From a checkpoint of a small mixture-of-experts model trained on Wikipedia: 128 experts in each of 11 layers.
Below are experts of layer 6 (counted from 0) of a mixture-of-experts language model. Rows are named router (the router's row for the expert), up (a neuron's input weights, with its number), down (a neuron's output weights, with its number) and show model dimensions 0-255. Each number is 500 + 40 x the weight over its row's rms, rounded and kept within 0 to 999. Numbers have three digits each.
Before each expert's rows: "mostly gets" lists some tokens that are sent to it at least half of the time; "raises" lists some tokens whose logits its average output raises strongly, later layers aside. This comes from a sample of Wikipedia text that the model never trained on.

# expert 83
mostly gets: " Bor", " Ber", " Sal", " Del", " Tur", " Bra"
raises: "y", "t", "s", "n", "mb", "a"
router:558496442526494515555392503478514543497445601514429538497522506542459475464481548451478443490527549453444526539483524492524542524483519512469498461490456532460498502566525458462505456504446527538459520497532525407468514540508530496528516531481513537519492477508504452488493534485506505470568493500486496478474480452475449488494534607440491507436496399568548390545459492503487506554571547496492550447545526567518495498488508465457519550561482439492519548568492546481503505487545492460552493563519460507529552467544436450453542479537438483529426521406549478478562467468562496495510483490458525460546502523419556555517509471541574503418476515449468470467494499547546502557516446549504517365467520494498476468418449518449474482472535485518539498468515555541538438538512444
up0:537473473455514530445466492530470500486487431544420523459511508526504471466495495557499535486459477476528494515427506528442480481530560465527491442482508602453531579514481475438473468466476475526481511456538544434590458551455506492518503437553493502394572465475476413429514523539538436477405527533515419563558413502553515528489487530533574434537498529445551440501445490524498494547531525453554543510480414519523461530461541486584477548511466472507513465552467511522515544543484525439505467464484465473494485408437499486498448461562544502527545547508548462449459540493508551442545614482490535444529509498546502491531503517564546438500519506491472562516433497489448479495483529535529529525547463556590470440502528529523524523503500502482465487543445511526476527494480459
down0:523507487451433544500504484519498470480481549507443484474595568468418472565443534510384519523474485461475478541465496442493505542476437559474472408520459514541526452505557520487509482508395561503513478467510487444486487498500486530520488545482500487531520473518475437538497572447489471469462503419579461492423494455516545481571504445527478552474482522489519428557456486476535561450508495493474521570509437468521555509548584497458459532543446465459515460528513571579554540541441483525459459442439548528441532505463513501553553475510534596522497516457570511540443572471491472489540552495479461465556505501514491512505529489488543449516507533521530483431486517519497511497534476458499491459501556386525403514489459505501557486536505475541515523546569584465558534526497501
up1:516474576429486534483528450452436556526476444473571488570571518522420518508447573548530505494590501520490470484406596441464458538456485508514504555520493528507524554526548519460436536472480459500545511462522474470442452494513429509536512520490455500567473445553507390489462549445486427565505458478563558552568552412494514489476480525467540512515517540467451572459563538486479493535511501484472515517474420526468519522533520503504461535497490484513473488464486479498482470443513559429524474538485453511460461437520447585460476526548498489468530500452528467474505531489424506539422548489453450487479533501522529441484424460570449463477546466479517487495540539539512511528530490480514549479478426500520514467508506538559558547500441475528533490529563525481595564494511452
down1:521543504499477507558491500548524515445556464551488513546517467541499517540477486505484513525440477496511535524561558466477578438551559538410490507440544518477504538489475533500464527536481471440559498467598560475521473524427482441581542501561493488511451459532516592484529563413470425498538511540501489446567544458481535468462499465455592522543498499512498527495511464508552450480430522529456502493470519467460528469544550490484468522440556471492497433491513526498423444541488576391442547550504464549529414505554513487470540485505563480452540476487509545489571515486452518514587485574486436496511543519494508449444516493527479533457483473481463561456430462529500457514525456429439506489573524504473519505538491481534413468415515500502530506496508501563503481414463478
up2:528561502482508518522488511494520445466482516513529509470556554469482541499514436543510500473490538454537523513490525481470505528490376502469481550411469512539510517525492531513515478523536529409506390511567465476590487465437515497511534561461481548477454480456534442455533432516484504478483484404443461521493433520521497539529521496503469498453553495474531513552495487489502444493509492551548579568555478467421509440466532540495510432481538541549430525492544473384488569534515520510570520443463460442488498511555529474479438472459483549498568525486557486454551560451509540595469554506521455532470567482508519427494451518486457497538490517481522507480536549501543493520413526526531504528562469536488416487441495515455527481550541436584533455500475573421458506476462523
down2:462580609517497460541430550531508490485534517574536533465530470575518451455488537517504540471533533465523491485489498478457449504478419490478460431535514446465483425502499503511530488527509519510490515415502465484488498441595506534551502510451469543557472508532499552536472536466514541479510527556459539564495544583487432482446552506464527471549506523563600560478563439444384545520491524491495455505502514498519481533465549529521568499508456498471453534526520497500491464524515416488485506437502491463530468447503496537497476476507537536497471509438473579546456492536562596561494509419471528459536498461527517498462488425486482455519537524455540472482401527517440406477483563508515566551452526508545518465483396559508444506527526505495516496503476445484491487494417456
up3:532501510471494489480450476517465481521541519437483620526511492539537496503480438550550528520489499546479499492486472502511514540431488445490598458484429559468482438436476519539489456520515507453448530507502488450542516578551524514471469506512508511479480509509458540547473515474553524508491496478504441487412402502480526481512470487497512493454496512480537436515517509502475577494504497480478435494488582490449458534577541458579469520581475542494492573553435539473511514513480512485545497531531512517494497572465457485490476498508497534510502616486416590383479522476520501460482568522590481459512644519426492523549543510495548534429502558509516491463496571510480514490486447430542432440466497442491531493481546591456502468556485464552536523526574487472523493453467499
down3:557528454523466527512441554530512470485457508536531460563492580525470458462472460483455489459464504531492519530485467492463554566456555412516507513528537522523507539432549524486519438512487415578492492519559517544496509466434529535482500535460522570538430515515556529493458470514494449567537509485527490533551484541511561510475493544553511493502439475492441486494465504551523533529496502528481508428436494514423519522495447475480514458455493556509456541458574451393415501427578445478501502518427500490445528431544537543558514483507512484502556475418492512454446477499599483437518515534512518462529452495481539465472382492473539462549551586488547482491541518492472504489453517506426575483455517508501527555478517464495508512548529531508528577560458569535478468461448577
up4:503486467537481527541446479553526534405505494453453426499545482490476532567507488496555544513417445458485535482502466453488459382475541541493476488546489446544519421473500477451471480489531453533542542458535431495459488494529470501521449443484512512522473581525485482472508569488536519514523453500543458544471531512488453617510530477515479491516415447477503551570483492524505492530554531487526538450512507507465477478504465447532475447496489477468415430517465416547485489515460444602461461557477460571549455528450409489521533480600538407509436558487481534523486511536541430505556522549480484500519524473481532518520542502486427596481549555497509528507454513536615504546460522490547515513476511469523552529472539503474444516558465524507562517503508511537495499459496566
down4:504570451512532486496447490489574610540514579487502506434544513498511560519479544521537473506503520525461483518446430452480479433488541502492469492513503560537477455434439492449472528483484506537498499480477496524444531463505471536559602446431532565550480540430449518498432508460490412540504464527494536553523431551506458482547446529509462482473535498500518502517402490478470485568461496454543470562532452486503507438459418579552534463527469494464418422537494561493590514606486553485493510534531563506509553548484460502533439529528519516494550512511441574471528503448444501536546476530490550484480476472456456535438527496473450518462532504481536506463465449452449468462505488512509527515514546477538586537513494486398514566491449515470512526511461516505529527552534438
up5:545501464542501567495462508476545539483469487465467445503480519555480476478468517467490510518527514484464495409480478480470495503449516482525527527515533503470443478483472508400528452490488481521513536510551506476472549445539490404527513459507551469457494547515497510552491534500460457516505490555499530521488475450394512489529630474494474581533605496491497528518498466457373520467534470476479473520494559474463497439482432457549563507516477478424528546471548525451501446527505551498469515498532552483504506448487507485480476486474578471487450614491538555475562575523458471560497503546487508601420610437466541441480500515530530571530531522477496537478475497521527529492477485543482618450463507458451571485471475488514424517529455529502469473448502505531568428509564524
down5:432512536515540533487435487539521517478498547531501449482470507474476493486481623456488463437585449459491483468561555513518428515477506463483492490528468477496446476459535493552453442518533511482496527491529504466480526560511474486492476457475561510471509453590515514499466583543493480557548557487450564507489515457531478496562487504533479519501473516476455437474459539466480414515502532496533475494469499528518486511521583515553530563523563470403466462574547491507474529476506532455543506495521464479502554410431563441561518528472513440602464484505489598506483470450583451473534433440489503542480448492524560488472523494549589477479557547575504489477478500570534455497486469559462510499485457487521541418532590554433487445468548461482483537509479460448483484525502416
up6:512466465477478470510493551473609531438556450471522481545480477548487449504490506490466469510570454534490570458456532430501451548466546517530497483536502449535482530504553505540513478508557475535511497555528519464547461513479530419498521566466476482576484548560439420544497516555501485551509399529455520508569490434500521494439571461504580505452594445472482486560511556491495493553513443420488519522570571413519548458440506500437520491465489572498480507511528499523487491478455553515431524461477443464565522473523459537540512557523528524489515455532535492473597459519434477527459511487478579534482495471493541525439504496473481481480572483511542443533562517456508482493459503481463550431480448490506557526482440417545527529454505533542540509475482480479599442460505518
down6:473487469480448424494498470498485544490390471546505486509474478451488521497509553499561530518485539485498498438570557434524492526514529527543440520490470481462465478532472579521455498537428422585503540552475506458488483488484520536458449451549408527467485471571500516444530502488622445467571467549468568457491516476514486491485476495583529509480491507554486427420450614418531479500569483480502454544536448514482475586493537490519484537449512498561517427558526535520523528526580472508484481452481514532525480513503474474487408481484482436599500472474443522559510559487506454473493477507531460496528528473473566510536516508520462533449506530537533453567497501451526507528459475488477518530528559527456508436497522538453565513503596517522513482414437452486526508520543468
up7:488488457441536549479465514572520525534543496521471498459391458456499569477541449467551536401529493488450439482552536514453459527535530490494560497463406494443559518527468460478540517541518489549463504538494502484507522509477487554420464420517528467495572448458511561492496448478522507514429521448472529464525479507500524454491476532508509495472555524504476461538483520464432505508511513504479491486360522544487584564515510537541473499533460469561500492576450544592479643472525424526477530496454489507501542553560500457484522494434536526505442469518538509423586471532517512479511511516540537441530541460410513500501549542472550437498486482470538496471557523521515517504490519452499526471505473565462483472551533450537475452564506423544483573526471474550511455468493508
down7:514435479514518520552540537473520558493502520484483508506461570527405559471486557545527514532537592515463524465550548558526510428474548503541518505476512466438493477530534512511472467487485541430538514468479485504508571469422459490488482531502444474442480455483528503489454521546558545477489479548605458479471469450456533523468495528487493495488457393562440531520507530540459482489522527533558479445410586530529435450534440487513475444532477550479497545463514541509537548481533507558496506480443508510516564470500456578493515511461468486560467478516486508441545522481528462546524471527536507553495495547446574472485496492426591461426474525496469485493489505435478424516463504524467402498498563561496472481458469485562512519424562432506549476527509566430570548546512414
up8:498617496500471504541467478514427461530539507547481563511538509411534512437523506536508517511494524458466481476497567532491515484535421512511499489399525531410468525495466440534460432512459533527538529571559418511451425505525520481491498499526574556518564484515541483471494526520589480466479451543531558493485468522439504471505440454533514498503515475534529516491468542500486509510501415578541481539543510488485430495558519528487491546590516412531523528545450516518467459470537543482536509551501470452507483481456491575466500521519448457480477524490516501425512541487474532565511473430496489487475536584547477525547546485517488568478476500485380521559433510500471495455567465506588598427466486522505556499439448538441496494508534509445534481482522488522437454451472563
down8:516513528550503493537573501502454487470507517472443484535465504588465486517515518511449384456502480554549618518562501481443624535495513460510496534510572512596476480458497509471494497476517509445498472441514493510498439461567526524512485487525532549451524503525463513472550448547520479512517495480486439466517547518541511497508496537520501456481469453564484475440479426460556498513512550552552508449449465527517483560430492454532427507508522490475487506560495500446431453487466535508409517566465465508497453475464492535515459538607521519559550467411511488516520401502498596494503537512419459504547538541445569494537494454476542460547468516467517480441507513507492495412472488463417538551528537479588536486467490490444515580443549501509458508537477476525465485537503492
up9:471535461488561459503526555449529498477515479473484445518524468465498602470432481475582566482513470456560515540497423513460502443500497459521456481512438528490499507519500483544484509525508540506564483553588496484473531491531481546519457554584560533522449457557409402443438466436535537556492531509452507448500463458487512461490451517523430508467450432562500503599489402480525520489459464471502463538470526542498555462486465489518488471522487444538544506552496557429485509490539554474491540582577538471496553526539546423528523436495448525481497516469499475505484468455499486513505449571515536533515554485455457560551527529558476553511511535415493518480447485514510465449494551546571551523530471484448483524455552462497517463487490518495535480542646504522519459509486523
down9:503495548452492503558497517538428403460502399482483459431533465572540478527465533510495450502573536514554506467509501485581405488505451494502518499440541528474474567499501521468453572468465420451465540478531559479473489470522518532573564545502411474514549517570545520456442557424514523441491482603519523468479527525477479529509453489475556520543509579484509534524454479486516510522528457434492546487434523493461503513541553527539416564441427437540457499539526443548461570537408547458484466488488489493542549512446492529516499479521529449511501522514473583477536460535527444499512526474525552496529543461432544481508504539499536465491480500473511500441489511482494503512522436495442520443484490508528520513556461541472430431528527457584476480501510538410463556533491494
up10:500472581528524538489561528569543523530533507516410546428500479492426496451525515510456515532487394449493533468509460550508498503488447423432558495587491497574472501522501501489551526490455478483541504421477525481560524461536383495530464522464569495555531454491506530452542475561518424547503480538597485468479469438465494545501495528552540492510472478445561495580521609534521549523506481517466486504514487470522536421419411520520576488461481479447489441491511489511491469447495458521543478515515467495503454411453484507458490431513500509513549453529521515458518434476397519538492467567447462469552558492515563441530526574522527511471524507592454477536485468533494445483473529475512553532508505458496530512500434493579478522510519532482489451491470484497534525507524539
down10:446543562520505452506555486545531457523399524585488568479457436481522524536467595485535470477522492493528582417470530467607553525436451511481471445544512499442370479528496502545514466532465452460515500441564419497576492469457434496502476504522554447513484499502465435509501418415507466494493557559490477529497525462478520467458503510506550509492492430569540499433490516528454485480575532515487496536575569462505536523497499553445509578505544506510525503496478432569517450538509514543607543558473494531508489441520522534467562539532493518460570512480484479488545415562501496509466501579470496542550531531461490459483547464519479477437525525530499509506504538519496490447493534496481500494521417525506496473498544501468546467508489448440497445498439468442473460520509499
up11:525465530445501541449487530579530492523523499509434539427478519483510448466483530560466497483487540525489390509558523551501500468508523483517473469477441523478521521565514479531465509487509437558443480483495531556572512522472503472482458499484516568575531470526544566497460499537515479503622519465535489437492509465481485503499471472508544508540546461446544528487485456528515478463443516446498418506474555500577554540473513560553482517516551434597467507544464566486561521504582486489494556465495415434476476510502506568508463502535552545494425415517537550511534480511444528496483444477508493372495485521457525420451487469594522510473513444421489533494464453475420484470515452486507501531469503527553527505506497480493509502553598527468541575570441465497446504512508559
down11:513493487571455475456548558530553460440496458545465452570497556461492555477466592471503525483538492525480532495487481508527576526502469533420527495508510473517494437454547487517521503529503506546542575473588491450448455512531516537513426562551480516535552545566443603559491463506480494500522478504537510485437516458476446434450493529467506553432504467585552408445483506491514469527491525490507457551464469537530468546502483476535440513584506507491531563478553575518487565462515477528441500507499491544511466501456502517507466505533504571510415515421516571503484516448489510458509463473529519441513416484487515488424440542495559495476538500441494511463565610451460473506520555444463484490488512530463395468479493485513456473469480507503499522522468454568424532519465577
up12:398488514519564522505526474475462537474486471480476491446483510555560506497500515501503459507568475557467501447511471487497498518515440523522437542507575524489520489521482382516538395519498526522536503468412499509523484524564467538486565510573444504588443460427540524490504498476480483537521462487516546539533438505493424512589479556510542520497506476427562453490504566496580553507511549494506535512569494467426469435473498552487527544502498521560488493497527436510456511499440494525536495477555523482542487508579462519514482436608479518443544485503506470425525501432440579428489502539518495474463502520438477465455423521525451541513475514487477404479484524514519496471523465594492523507508516522536534476509483520483525508509409489549568501414487434509499587439434505
down12:400479476489437569546474470543514507506459535515495494494502549490551573418521544523496480481498437498514490484475482517566521534517443530492492509502496544444446528459498457509475455505524498557527504475518559473491541496508507527519417545427446550483555474473560484530469535468488513522499453543483514524518462514587528438388484546513508484568451449516502539519510451466511519485536496427530539537482565501476504463504465593534527551402470469473589470501451463583482486505441601560497459500504427483448541478568492510479551419484520478470418530536478480548556500514551548543563478501451510458512502504488561519522510474542496536456441532535537527489471581524476487542461458474507536510494596455520463555547533503479519443428489501574521428522446434473489425518455536
up13:563483460507523386501500471497484511507464469519503451478524489558474409519579550504532464519506525480465462442542581536539502442510493438477476466517514437502488563526547449479475514526481461499480549578573473457518476465499557615531489560504510472509546466482431521524549512500591455522503472536572513515485554517472427418469541456530540437578551536470473461498488560463512490516498467445576455477486501471473538451452538537485543538549490449557523516499457490478517500489443444486523602496470507503585540546490475483469524534549513510462510526457439513497481488567500555545524545449453599511472411577471465534479501502489529559460489483460457479498489452452524516497474512436495500497556548556554514464474446508568552405537476511485491526500428472511452499522468495
down13:508452448526518486558517463487550530577521557500527463523462500533521407439542435445524506513548519499489486503509539447506531548522523429516495512492453515506515529514466434529462511517560474457512483510557460451503487548471476485510388557488510452455509460499440474517546548575519427453468554491536541480485526496516533415483436470496462504560542459461563538509554492507509470443503468528529373513509494516490442563490489484457500514517491502531487415470573514482547451553577513448439477555473517601549492523474583433539494448438532504481560534492567494460485456498522456475512485462508547468491498545505414534571506528496451464494513516478491531550509506514541553425498607508531425537558509476476538506464522462466500532455476506435524501557476394531557507484510547
up14:565452484478507482504531493564500489483531512452492448524516567478502570569460478480477491443573493460429472504441482484517504471489491497480489525499487506446510452562560554540485540558414487484522502489457505507412485504520531484571480413471478485579474495552495483544506544523433498521563519515546475556517514517511529521529459453471535472495472478531407486449489501588501479464469504523413510500551503469429481523481478487536558516486447637557534538486492461504499417534456425535467460571555511592485525395437500461496515518461475450449563433470531535505528413487452482448508474529480519459510568526484477485474488552461447564507535528499495546525512465533521442510549444452400508495481592520471494498489495492562546488460437512510487510499543582515511535561507487
down14:511471461411461466595451486420487495491558522487514420473478476431549457522516470562540474452494533501512563502517476502509527534481444529476508438490437508469549514500522504499576459555491456444451449466513507509521528491495548526547476576512541519451504530571468509417505559497551532411518455473439506496469483442485477486526492520540513425530605536502540491484480497525427492491469565433491469573519510473584508498489481534468505434519509497524464399615441467538472430504486541482454450491523461563485496515548538469482483496437449483504538502513553495528438533561503499578506489493499543521520546512469551521586497453562510474432526491537526433434481516542555529468581411514519467520515479476513515515581504487556560549542541511486469471473531530476461530511479554
up15:544459492532487564512482490561516544551501518551444529437501520433516526476565508546491579511465495459454413502535556517518535507499518448509526474475518457569584534500482569418528524518504488530460513525516498547526467406484487457516463520515504594506489481513504495439497490532546465436478489453545444534603441466481486545466546503544571402474526538464562471511503463547478531509480499487437406529436540530543534519443482479567550513528473508537488460421513496545516448505466435503523527509519546507491440554430456487479518455405486523496499439566529504503496513499473517491513442475524593483551431510517430492452495486524486575456404486507554488534514450501441517414514553485525495500453572500540487462526549471506480537480536539441473594509481524536512518491560512
down15:566556472418502462496551491493527492499464514502440470430517430513522502476436493565502504482553404536533466510556484454553477562505545402486518513467494519589523461554442542493513538492454489473514529492485470527447516479451515549483493478558543616497461544488491481464526471508467413518517486514467555495523491397458517565490458440528575463471503524531474480490471493516556461531527489483553506486472496494440490476437536442501580431528508482567421499573497526554498537462510468525516578537545496544479454515475493435501528551550499489533548482428527557522513450481505570473524550564451586488484452483513492511515533493533584500451517493434441423466454534497440510491507517513482429539507451546560513470473577472521568456510575447459543488497498459479507448499527477
up16:472514528548528431562597517516453526513564522453484462521559525503576440509581509491451491524508466459527505495519485470516468511524508483570502427472487460446523416474464557450510508503442484403451534572470592492507456521568530526528503540533461488486511534483456549530564480578477529516531554513552446442504472483553516529451509427460399493486486526536505481543489476499465497471459541396493573454517451515441440479584457474458505505495494509510521514461500571446491511578532483485453483549523486463471529487467438542507593479491502418492517493484492531472434486513450488426547536465506530521448565552464478489501427535415507484518516547475465509484553526503551482568472506448548473543462515451431478573517541527475488443442504443480472456496485491485484517529525567
down16:484488548510539470460542453520499457503490502429503555515447548515467478487429507520567527547468543517475470517469472450475461485410559570479471507474597457456469581463491489479552509501527478448470469517531500469506556454505481491466450543489529536508546558387457464505515402432516504514394555441461512517536594428486526441492544590531525545464517470523527476423538495530474464442488473530515525492471524513505512460444495513596520574477587504527536461540446490526493506513609504456531481554433482526535497509470494455520509549589476451450476501501520542516538513502519491585449518484514489469439541505529475507504489466522550493543484515531480518490511487593521566457491519536482478498585443492455531509490452548545462468466528463451482520434429561484551488521491544
up17:529536410451489539469514481499485478557486621455430509520459586466459408488479491471516469493478539554488504479537463529451526499475526530532507487480502521426570592447526514570439468522481496497525491553525528492474442485451550526474500544500455519420581500470492477500457407506591480461482461476430523508430475557480557516499445516520474513494455585498470519515448465524516511428511537476522554525523507540556505553470523546604465523604543492495483492489481531531496540507582521471551473503544495514517576446458549562499451520491509471468477529571429463487548466506502487468486542595546503488499538448498538529581459535445454498511496453481407479514540473501503542459480450503498519508535427415477477458496492517447472501535488528513571490491483481469513531543437463
down17:427486543474544539493470463470530540531504457592411469489453464547424559472543461511492529445431520557511546498501464542461520476496519485537563498453537414472491523536527479491466438471545508515520505490544461435475449440488494480538478542485534504466493521491487540442505461451554471488545552412521521546516469529455558584502470521471517463541512503557467472452471535444517455462446511526429524488408573512459398533536547497507472557534494480543459502457519511490485555458515497518573483559491504491453505505584479450466557457554508599625477513506467445530569580527551534481460551458471432501558506461542568488489503510454553557503497517444478468505450507459511514510538537536530517506545456470461469494564490461435546522524453499509465462487495512473528429547482506
up18:479476462497544482560497488487526553536459537514515495530483499556516521444488471459576473560461516461523500484559505532534495540492478540568556504499570539469450422508468427530525547548483460464510486403507429524462469492504405497489514509528508513517470550468547498517523503470519523460522499521468496509539467492502479500611479556548517557521431467491479513499495539456438490517470497585493507508494519593455468516456446539462529515504499465499488511494561498566482530544552563522498525529508497493488478500533397551448571461557527500548546550445499411515424576459590522535512571436521507492465444522544507512589493478558465502502470522539427441434440442542530516483482527554495508505552455474421468500435539456521417482461492460526432406438497520459545502537441507
down18:440487506487534565531514467476516508508438505444545532507516531486498538434516544516506562601512455519531581442524513421479499466565508562504539477562433488515551514475543449465494458535453498534473485500449520495445533490523451491545513517467552501504561500487537448488418488520477451464541554548559506492497534481437517498433521484518519511523513547474537554498598486467489480487462494561509469442486462481464498431469455496523555479564503527405546522536406464536553492492489442561568540435494528489505492509396504466558459501546470467490486526390537447477511579425533499520524571483509517457473550509492488482516564505411545503530450517406554506425524488494543483494429520494506526480478577450515476540474484505442514507513403474538476516463501501523555579499475549
up19:534531541507579568413481495564499625455410539487443492450527582509525441442501484458546453485465516522428457447506530484466537508502504481483531433479543507488452505532488423478503449570440511539553524512456442461500574443492469483482465537508473536529473491510479501547434494492449477454486552478557447523550486501502456474510537575423551553473466512508528457525554449545526441519456547536474525479544478499407496422583490512537527510521528514479505550560471442571495520559485471489519543496552574448555500528506466576544472431523532561513494563447493561470472443481491513461495507491467471482492531531519509466538504480460552470470532556472530515536501559543531467449466468486532499535497510467512476478474508454529500589439523462519494509460506467500522554448378481
down19:548518444496448469494468476488483525488522493571482530492541558479522506424553481468527542528543535465396513474502468438468514464535521577438499508549415482531474494521486474559532505616444449530514507484488519529457538535530528493559494530537477444444478542443477586529492537517487541512501581486532546507498476498472436506510495526522517514492426549519530496572457542458437443440489489544510496424539485406435584454450464580484504486531534532467415518530523483457469473529452488470499587458444495467574516480488455458518529475563462526450515537437503495547508539579515525467516483453498468495500537477513491512442445481470464465532475541564544484564432522495499522504505473461489495524463512479519469450541501503507487490448557500614461497595633475521467516516504527
up20:548447553539536440499472544512472532516533491482489484576492505451497505462513525526530495508509499453457447471509460448522489569454499462495485489474481486518566530554487539498468513448490531540521562558495573549529484571487475505517494546535513457534471531485423461546460493509487434507470482552485557536443522519620525465490494571416502457541444578439451498498471482494531512528474542519521565521556532516491498425497525481497479441560477551485458503472441525528478552455467455481544489474523554560521506482369447516577510462491547527414550473589472493484446567558483441490528482512510532523518498509456448504513527527468525493475510445446554465455433517505534531440458586443575459447521458443499556396499486458468525456480459476440542417455485477526485508456512454
down20:477505524502512522538544479494473560551458468487491535489502622534505448529554528524477469445549473498525478478495478509506490489487515437447457476462567455472557499488476578482529508468525526467534534544496509499506536463485455595551562483561544485403450506455458522471490510519488487552577557513551483492518523506483480476580524455461526512508526489549535527512465429464551470597495514450482455551444524476487446571562447510450470518435529536529485513426474545453462503520519512485426477532503516547550512506541499492475494481482572467424521453519526470530454476511489418456495530535440492453508527453556506561561397543474535482501542497483468499435521507450476451468530517484549550491521453414477525405456494512457620505602493483478445540519436483507579516530454474
up21:441529479478489509494463542508525518514430516453512448498509584490448526501437522437449525518438477513417450534452581443456550461505451499505486510537483519466486461522399491485486512520537443557521506574556469455583491514445528561481509474524484575485556491505562480511533562443555481514558479557527515526500533609531478517476565529490541481498497449478464482526427461454491586480463502517509467476519503537504509528576497500448508412506490491552451609541531479512590447496533426479518412502478538469500505498510486468547458572492520534524484468542551492528475430497452522488482498438519519434509449504535573492507513526468504483501514508484523491539520495487529546523487474490503535450566515573520541422454465460472506525549494571429541569522413507495483515380537484
down21:478452543489516498470438545526510486514488486510486511485543532460423500573525500549520415576525558568575551556438512489573568555594514484467477594519418550508487463569488480496462490487530486530549515481556583509492486552478536554461502477533497456518577521499473425511514514467524486490471557478446501556486502527552459418540513469491514453542469527438512521507508522562482502483490472457509552465448456469517448464526501521487501544459545529419438531456475467563475575510447511541523453532499489498488538538506469465495487543509538558510479394497492511550585526460534539442467496432461557483514494460440499562480481479566528467447462532469460426519457543505488452483483430551511476517484439504540399528494501502491437494430438491438486483492577440476484474514502454
up22:555550477452479551421490410453482577485514502528545504556600526501485482478482515562521507490590448527539486546486496550453576486485476502436497379498507494516567501570447498528514500503512498512497416555447427480535540534427466540473520552487472541545480457497468492574489507449482414542539511507554534506470457453464515470484487489506452503500457499489423463564430520508510587487422517455489565492497452575532525504543544500482466491460451510539525526511506540518549474533408531474431553511497444505515479464504437513435450511528478546524561583569551523489492469445529509531490533490527498469599459500496487524442430523494474504439551483473507514486459520476508471432562517546456506525552527499523521495544449515513542573473452504471519542517570534471528507541427491
down22:519442544463513494489468515445525425526483524535551562507527514409475480535514499495458498503563533528473553559518517481480505451487539459486449459529498548523486507467493578537566593462512421464470476443493480463473543525523512422527487478522452520515504508493594593483495509477504383511526473415502523623476466556433492528506503442554568511487473495392486492545509540486542419501506462532440539542551468510544635495498543548492541462470529511536483477484466446503517441456499479461477490468540470532528483505514388522470493558569457501502477501444488446433553541537522515477435511521515490511415471509510498519503508498528502524484473460524496491500369517504544507460475530511439470478484525458527458568563497510535542516503514553504505527491590495464506502556479507
up23:582530483535486501431440539522548532563459531497434539475532530516599438531462536466450556459520491513444545520539491494501502462511495529494510458470523445412523535498501509367531501546592486515493530477532523520466533482495555504461473511538513535510515448521501448552458400485417455531468506519468425493529540473549469588528506505467507533501495557468544523526415435500485489491507504456513482480508534471492459423544440488463492538493496468485489424509504495573480552523518488565506507581509533436543498521475483493500529496449532458475509488523511507457440569508478440520525540509515502563506640536415482496488564499544534509499429506422508480477446526450481449467533559489461505487474558496525566519553626487472506528527475446430533458523547456485513462489508504
down23:438444454480490404471436507423486591503472463484479525463493557434512491535558498490484486470506431485477528531464544478530424523437502455492456522470508591495453464518556558540519484558477473495519453460522502452458552512530576586496437474501526505533452472490465451584481602503544528484546608461517500516439472491526454496456553498576465540532537523454527544504490484436439522523483495471464543488522502466454455463478527539509444502485558481484504518466556494548538404526511458512504468546543522441494510449550523523446528528590484455494561539529521552452489478532462505578542476478569454565526524509475462538418552524463541528514525536466562524499468516471431443555479491520521481515479523465474546505522503545493477519481469463555424542497482429508512560417515486
up24:452497528553538548558543463589535509438573544538433489477446488498552538456543437475481448443454515529454476513481480456458510545471481508494451423454493511546502552525530469447486525482522485510542466557551476435501508544532553521439495501562526546471469537540440509452561550538469538477587492505511509474514461494527525500511525514519516570561462509475511493488559497533540452553468517515457524444466457564570490502523511499514473468520463505531490521506450479555573466486482504428437502620538555492496417541489460451543525499488486510459467461517483460502507514496440504479515508547529448475438478541542452444433521538509552562495501660461469467474484451406557502500473441546505510490422501486458457466523571526514490527518526569538507475485526544526455463400464510
down24:492478579503550493466502570491492537540502565538522556566481539501446413423509434489481499473544517457477484532511450457503452529556431503550486496534487455534505564440461505526439586477519487507515438499507554506526488491547497513474548523513481487488556503452444519546536536562477490587494461508521537504469530531480494434505511448480493502394477509467489506483465490416492488472607550457544502506443566497552439493509485546533522501559510591510524505513524511547524501468542441558535454386501493536486506475551498503520538461443524530445471442442492451528445542468430520533475505503413446521489512483522492532460487504519472434453495450506483569607483518501479484437450529562432467560439467497550473504473458479571487550516492476551524503430503521541457458486583440
up25:578549502529517533499519473499480538488537523590487579471424493518531479472475535526506497481535528509411505498474504553493430517548481542549526474445492565484486447555511496523486567520491473512450587532519462496472471439514545449581482538512468503520466478505439495483529544541547511449448461517448501441481487408532548538485480509447542463493448524506524463520513417586513424504504488484507502512495495524499437457485469477524480430448554502522501449548461496485489554520537416476477467478527392475524481476486461394494539487492469490490464560398548588456541517494515554501534534416525505517530571482523411473537565505482502510455498564454419532524534491536487488433503459487519493498445561448403494462532595431485495494489572532473498448521538507485509479489467548
down25:506444505486515584475451450443482500463546403431547528480467564450518496476502469515497530504537461440431527540451478511474450571569528493468483477547505535458498529502520582466446522439514536461547527524501526493592452445507528496470463522497482502542538473519461487474459505530518541503544487525507531441527435441561528543501425518509423478458509538508523398521523491499546533536502475523560593462443508443502516510516550501504460535453515487488552569432550572501505522506476533563440529467487441475443535450486433445553512496551437557563408561466517486468599489488492578495462480488462500475519526494532456470494461493485434508494566506514502450502527529541483518502493488538541534540418453442571527510548470508577482527491459532468554528583537473490437460527498470
up26:477506495502573470460415469524493506522508521398504488484507459498474447512458519435421481521487480530506499525468415463557489461534509463480477479467506514398532447483516508501486490540542550514446492507458480524498453550487485534465534552464502503512473550445499475472501474535508513554447536502403574533502539529544502495526601552545551482490551570477488444542455445483528515482493442505471524498497482488491518517498538466484483527521529533452521547486439529563518498541465517482460410550576484519426575459474490585608512561569539498463559488539519467465505534504524481468445474469553472526549457470376434533510467460468565480533520514552515537572547473485513547451482520480452487532453451449456495567536483514474481504544482478491566543417579573480525500515590483
down26:490506518464586467484492535504491546553484488510510458421499507448543487483457454504537539483509535503559499560497514450537460491551575510501506441498601491470479543474431496492597498523465574472471442532482545473523535537473505525419505489551524395501449500541457561460566537555521536518489414546455475500498517518563473494493445488511521480556482545469443476570520513519449415432514463493469451437491457426408406446453454413522580559481489519501484511498496492523519453572516462487530451471484518544552531565507484509533467451476512466453538511534472440478472530441526499456511520578469496585474511499508533493453488570459482545527456510505540532534595475538474488522556518490495574520462494566524475506482509498473566549506430431464516503476468533517528436495468509